config.yaml
activation: "swiglu"
optimizer: "adam_variant"
batch_tokens: 65536
Below are experts of layer 2 (counted from 0) of a mixture-of-experts language model. Rows are named router (the router's row for the expert), down (a neuron's output weights, with its number) and show model dimensions 112-167. Each number is 128 + 24 x the weight over its row's rms, rounded and kept within 0 to 255.
Before each expert's rows: "raises" lists some tokens whose logits its average output raises strongly, later layers aside. This comes from a sample of Wikipedia text that the model never trained on.

# expert 46
raises: " ", "e", "a", "o", "-", "m"
router [121 134 103 141 156 138 165  88  85  62 120 104 105 145 136 112 142 105 125 122 124 101 191 128 159 107  77 149 136 164 131 105 136 167 146 103 170 111 168 116 116 135 146 176 103  99 125 110 160  76 168 152 144 114 116 115]
down0 [112 118 119 126 105 134 135 120 133 158 164 166 112 107  94 128 140 112 134  99 123  83 132 119 113 154 107 115  92 140  99 125 106 133 122 128 152 113 124 104 156 134 158  86 116  93 147 199 147 117 118 102  89 176 123 139]
down1 [ 94 155 136 139 129 135 111 149  96  82 160 116 133 155 104 120 113 119 116  90 168 158 151 143 113 135 145 106 110 100 129 112 116 155  76 144 169 126 124 129 138 169 148 100 115 105 119 159 129 130 117 139 132  99 172 158]
down2 [169 158 159 174 156  80 115 187 141 121 100 148 144 129  93 129 106 144 113  88 122 124 104 106 111  95 145  90 126 142 132 132 148 112 147 140 107 115 137 111 115 112 140 131 154 155 112 131 133 132 108  87 138 116 120 117]
down3 [110 123 127  77 109 130 137 170 142 126 126 131  82 185 132 114  98 156 109 126 155 125  96 152 152 165 149 128 119 160 138 112  85 122 114 132  71 128 134 132 178  92 122 124 122 125 143 128 181 134 155  95 102 111 154 139]
down4 [160  94 108 118 152  69 139  85 142 132 137 107 169  98 113 116  91 142 138  97 130 131 121  91 166 120 118 129 103  92 124 146 124 126 128 107 149 147 110 142 173 112 106 127 153 124 157 133 131 103 140 131 109 132 149 127]
down5 [207 136 118 113 119 179 138 112 158 157 163  99 132 113 135 111 114 148 132 130 106 109  60 161  81 142 105 107 170 122 126 135 105 130  90 103 104 106 134 148 130 110 127  83  98 125 154 123 130 140 143 128 141 160 124 134]
down6 [180 145 139 161 115 162  87 120 125 141 165  94 126 115 138  99 159 121 104 115 140 118 103 105 111 149 130  60 116 104 129  93 131 132 126 141 151 145 106 124 137 129 151 134 131  95 142 116 133 124 148 125 108 131 117 135]
down7 [139 123 145 109 159 136 131  85  87 132 160 107 121 127 108 120 111 100 152 133  95 132 102 114 117  56  90 119 152 144 139 118 176 114 107 139 160 138 117 123 161 120  66 155 138 111 111  95 140 110 147 149 143 133 154 110]
down8 [127  93 142 107 116 144  98 157 132 144 157 173 148 112 140 107 124 163 147 135 102 101 117 114 103  98  77 144 119 129 161 116 113 112 142 129 108 147 132 107 117 128 109  83 128 134 128 110 158  93 149 133 118 164 172 134]
down9 [131 138 103 101  84 123 143 113 101 155 154 129 132 153 123 141 145 118 135 105 172 114 115 103  66 149 127  86 134 132 156 127 148 143 142 142 133 153 164 127 175 127  78 138 158 153 109 150 165 123 127 113 102 101  98 126]
down10 [159 162 132 109  95 154  70 128 114 122 155 162 128 120 147 135 148 103 133 113 147 132 154 128 103 115 135 151 130 122 104  93 149 139 135 142 160 119 156 184 106 106 139  97 184 111 102 169 121 119 108 120  93  90 116 142]
down11 [131 133 101 101 118 139 104 144 125 107 115 124 134 137 147 115 135 128 102  85 122 138 139 129 127  95 105 203 181 112 116 131 130 130 167 119 122 140 154  77 139 106 149 113 128 144 108 154 120 119 163 145 123 167 141  83]
down12 [132 162 157 105 154 131 135 123 134 128 161 131 105 128 135  99 111 158  99 118 114  98 118 156 106 162 201 111 115  76 104 111 170 126 152 167 139 100 117 154 129 143 124 136 140 110 124 117 148 109 146 142 125 125 154 118]
down13 [122 113 126 181  91 128 155 135  99 107 101 121 120 123 112 134 128 141 128 134 144 134 150 147 108 155 162 133 146 106 118 154 106 125  69 130 112 142 113 194 177  95 122  97 141 119 179 120 163 105  76 112 105 117  85 114]
down14 [105 118 145 124 158 134 120 147 165 108 113 120  66  92 108 177  92 107 164  84 116 127 145 126 142 120 137 113 125  87  99 122 104 144 187 172  85 119 136 115  87 178 154 137  55 154  91 126  96 154 106 146 127 121 127 124]
down15 [118 117  88 111 116 116 138 121 145 122 131 157  90 181 149 111  89 151 110  94  73 174 108 120 124 158 110 116 136 121 138 144  93 110 127 116 112 107 135 112  95  92  92 119 112 156 129 137 128 124 142  92 119 123 113 131]
down16 [112 191 137 122 123  87 130 182 150 156 158 151 147 157 111 150 135 160 118 121  98 101 106 176 175 116 105 126 149 110 148 140 154 144  87  90  86 158 105  98 114 134 122 137 152 156 110 142 166 133 135 146 151 144 125 176]
down17 [125 146 150 144 135 143 105 131  80 123 150 113 168 129 115 122 121 111 113 109 104 124 100 136 116 121 127  70  83 126 125 123 177 106 100 102 109 127 168 119 158 115 118  89 118 140 141 109 128 101 114 129 114  73 110 173]

# expert 42
raises: " ", " a", ",", " and", " the", " in"
router [128 155  94 146 154 121 152 133  91  91 107 142 122 157 113 120 139 103 131 112 119 114 190 119 183  93  85 138 133 138 120 126 110 164 183  96 129 123 134 134 121 104 155 151 112 112 122 109 155 124 138 137 163  96 123  95]
down0 [161 100  99 115 129 124 131 123 150 159 188 109  99 151 149 151 115 151 159 128 152 138 181  78 146 143 129  84 148 142 144 149 109  89 143 150 130 137 109 179 102 124 102 135 117 140 158 129 153 100 117 142 112 160 150 125]
down1 [126 103 112 121 145 130 135 116 159 113 168 104 113 139 128 137  99 141 140 134 132 141 115 165 118  76 157 139 162 133 113  99 162  87 106 149 138 144 130  90 129 114 116 117 108 115 157 126 171 153  97 130  97 159 187 122]
down2 [ 86 127 109 145 130 126 116 125 128 177 162 127 126 132 125 122 121 127  50 102 108  98 172 119 146 134 157 153 139 126 166 108 114 153  85 133 119 110 148  95 160 135 121 123 139  81 121 134 140  97 131 128 145 123 137 149]
down3 [127 114 110 171 138 111 134  99 130  99 138 128 149 174 109 118 112 127 113 150 167 143 115 129 141  89 149 112 121 167 149 100 100 158 161 112 157 113 134 138 162 161 113 137 123 125 213 107 100 106 132 121 113  74 128 131]
down4 [158 101 115 110 178 119 158  78 122 149 158 116 106 148 145 125 150 136 123 133 133 110 117 102 141 119 113 110 113 105 100 162 127 108  99 141 115 144 138 143 151 102 114  98 117 116 159 127 109 147 147 164 107 110  74  94]
down5 [154  94 109 140  95 108 134 121 135 133 104 102 118 144 144 159 126  91 120 117 135 122 148 135 151  90 104 144 158 125  75 133 132 177 167  81 132 100 144 140 127 131  80 127  87 165 153 172 137 115 169  97 144 191  94  98]
down6 [142 119 122  98 129 148 169  79 154 113 137 116 125 146 151 142 139 137 126 119 116 104 148 115 144  96  42  83 108 139 143 101  97 103 102 105 126 119  96 125 125 127  62 131 134 149 124 102 165  81 125 112 141 158 155 113]
down7 [118 109 121 122 152 105 113 144 146  94 147 154  92 104 164 141  76 137 131 103 137 177 106 116 150 145 127 105 104 112 166  92  99 116 100 120 151 114 134 150 138 119 174  80 123 105  66 145  97  97 127 141 115 156 118  88]
down8 [130  83 141 167 157 162 144 135 122 114 114  86 140 154 124 146 121  78 132 111  99 135 104 144 122 118 142 100  50 137 171  86 113 165 126 135 129 102 129 126 134 107 118 164  70 131 111 102  72 124 156 112 154 145 128 132]
down9 [111 148 124 160 100 102 132 136 133  73 129 179 127 103 127 192 156 119 150 153 168 147 108 104 148 138 157 133  91 113 146 162 127 145 117  93 107 149 174 151 119  96 117 155 157 105 162 153  96 142 113 119 102 130 129 120]
down10 [156 127 150 128  98 123 113 151 129 156 159 136 106 108 131 122 163 122 111 123  99  98 126 135 130 130 118 134 112 130  43 134 136 124 129 148 168 138  83 110 142 113 123 118 161 162 155 117 150 158 111 127 119 163 129 142]
down11 [112 124 102 165 102 108 135  97 118 174 134 147 187 145 139 135 162 106 154 116 122  92 148 160 156  95 150 122 132  85 122 169 139 148 172 150 116 132 123 138 140  85 118 168 102 158 153 135 146 116 113 115 100 124 114 110]
down12 [153 141 119 127  80 133 102 187 128  98 131 154 135 132 107 139 121 109 130 120 101 121 110 100 140 160 123 141 137 144 169 123 110 129 114 126 110 146 120 129 145 138 133 143 156 155 124 148 121 103 141 127 158 152 160 124]
down13 [177 115 114 133 173 125 135  88 137 160 126 106  95 116 158 106 144 124 130 128 140  90 111 146  78 173 102 139 134 118 115 138 134 117  82 184 134 137  82  95 180 141 145 142  88 132 145  51 122 159 108 149 123 129  99 104]
down14 [109 140  91 108 174 105 120 122 124 140 132 118 159 108 102 144 109 159 119 106 137 162 126  82 151 113 152 156 157 161 136 135  77  94 112 104 124 145 119 153 134 152 108  97 152 118  96 141 145 120 193 166 161 104 136 134]
down15 [116 138 117 120 126 107 146 118 147 143 149 122 151 101 124 142  93  92  83  99 142 148 140 147 139 106 176 137 108 140 114 157 143 138 107 111 122 122 101 126 118 110 129 110 138 127 161 135 132 145 149 141 134 153 144 143]
down16 [111 145 112 113  98 111 123 146 130 126 128 123 114 165  77 137 147 161 150 156 180 150 132  65 137 155  87  94 102 156 150 150 146 112 157 158 157 100 141 153 150  89 110 131 147 126 135 128 160  94 113 135 133 101 155 141]
down17 [101 114 116 139 163 136 139 134 152 128 110 154 106 128 132 109 139 127 121 153  82  99 132 179 169 178 148 105 111  95  98 129 126 159 118 154 212  91 143 137 100 128 111 180 122 139 125 103 159 135 103 124 103  86 136 134]

# expert 29
raises: " ", " and", " f", " in", "-", " c"
router [112 152  94 168 143 130 172 119  89  88 112 115 143 160 135  84 116  61 109 147 118 148 188 119 158 102  98 108 111 137 116 130 174 164 168  98 157 151 149 121 110 140 123 152  84 105 131  89 159  93 146 167 146 113 145 142]
down0 [126  94 152 130 170 130 148 141 101 131 120 119 146 134 123 106 137 129 118 105 133 114 110 131 155 168 133 126 132 105 119 160 116 123 113 158 104 172 148 133 107 125 132 114 108 136 131 126 149 145 123 161 118 128 119 124]
down1 [153  80 148 124  73 132 134  74 110 150 110 127 135 121 145 153 105 135 133 125  49 116 143 103 159 117 145 122 109 158 158 138 125 140 116 105 156 161 157 115 153 102 113  92 132 131 162 113 132 114 107 118 133 109 145 104]
down2 [145 169  81 162 151 134 163 116 103 153 107 135 151 143  86 132 177 137 147 119 126 151 128  91 170 152 115 136 151 182 144 157 103 165 134 151 124 138 124 109 121  91 154 147 122 141 116 122 157 106 173 185 114 133 133 128]
down3 [105 165 136 144 158 126 105 133 117 115  93 181 119 165 142 160  78 121 148 131 144 122 136  84 122  97 127 145 171 123 175 136 159 150 149 118 150 107 138 148 139 130  87 171 133 151  87 168 114 114 123  87 154 160 120 140]
down4 [118 131 117 142 118 132 159 135 124 141 133 109  90 103 134 130 130  96 122 128 118 123 151 116 135 116 114 102  66 145 128 116 129 162  97 122 125 137 139 184 126 106 105 151 114 122 116 131 156 151 105 105 140 155 129  63]
down5 [148 106 129 149 127 118  99 123 139 146 108  93 176 119 123 124 145 134 154 125 147 114 110 136 144 138  95 151 106 142 128 110 142 127 106 151 122 116 111 167 103 144 134 146 148  96 138 131 108 109 134 198 121 128 135 145]
down6 [105 133 151 132 154 125 115 112 152 126 142 181 132 192 119  93  91 161 136 101 122 136 112 121 122  95 150 109 129 150 158 160 135 148 143 105  76 101 100 131 119 131 107 146 150 124 127 142 114 138 112  98 139 171  98 147]
down7 [110 120 144 173 178 115 152 146 106 128 116 154 132 153  67 142 104 131 154 134 112 125 145 153 140 112 141 110 133 101 125 176 140 122 107 139 145 153 128 126 115 158 100 127 141 120 113 130 147 136 127 134 123 164 117 124]
down8 [170 118 141 137 124 151 114 181 127 109 181 132 101 148 112 124 143 140 122 125 123 150 143 139 141 109 125 131 137 143 158 151 119 141 122 177  97 124  94 119 112 104 173  98 162 114  84 124 114 119 112 127 110 129 103 151]
down9 [145 138 119 143  86 171  81 160 135 120 150 140 182 131 157 148 163 102 145 110 110  99 143 116 142 137 130  89 114 127 129 108  86 145 124 154  74 163 132  84 152 103 126 159 113 138 144 125 108 132 124 168 116 113 131 171]
down10 [131 182 137 143 133 103 171 143  92 111 111 146 114  91 134 127  79  97 170 136 145 163 123 143  85  94 115 164 140  82 165 132 113 125 137 118 132 155 156  88 126 151 110 182 135 109 120 123 133 131 126  64 109 136 122 126]
down11 [115 100 143 156  96 139 119 128 133  96 156 127 127 147  78 113 131 127 132 115 143  97 111 143 124 113 112 128 128 131 132 154 124  85  96 107 126 133 138  95 137 128 147 125 125 156  97 143 105 100 117  94 106 131 113 103]
down12 [109  88 104 106 145 122  87 117 117 130 137  65 123 115 150 112 122 148 117 189  95 108 120 150 131 133 111 141 150 115 127 126 162 131 112 108 144 139 137 111 111 116 123 118 120 107 173 126 122 161 136 140 134 118 150 156]
down13 [135 115 122  96 176 157 126 138 134 157 139 128 131 112 150 118 115 121 161  95 121 126 113 112 149 154 146 149 130 179  89 114 104 111 138 157  98 136 138 178 105 104 123 111 134 117 112 137 100 128 148 115 143 100 131 139]
down14 [128 133 110 142  88 182 137 156 121 135 119 136 121 122 115 152 141 148 170 106 134 149 109 159 124 135 141 155 115 138 141 135 114 154 112 119 174 159 122 163 156 113 107 116  88 166 123  91 141  83  94 175 113 109  97 133]
down15 [143 121  84 125 149 168 158 137 159  82 115 139 124 108 119 133 133 111 107 146 163 174 161 139  89 114 132 176 125 144 104 172 124 126 140 139 179 105  88 106 124 153 136 163 125 102 111 146  89 121 116 105 143 104 156 119]
down16 [127 142 136 113 117 129 124 140 122 166 142 118 113  94 147 107  90 151 128 103  90 134 116 143 110 136 136 128 133 141 157 115  96 161 154 129 113 117 129 162 153  72  95  98 188 111 106 159 102 157 106 132 116 116 145 145]
down17 [126 132 159 149 118 113 180 137  85 157 115 159 165 112 151 162 149 116 122 116 150 133  81 115 106 148 174 147 130 161 133 128 125 135 125 147 133 142 139 132 150 106 123 167 132 133 161 160 153 120 153 108 110 155  95 159]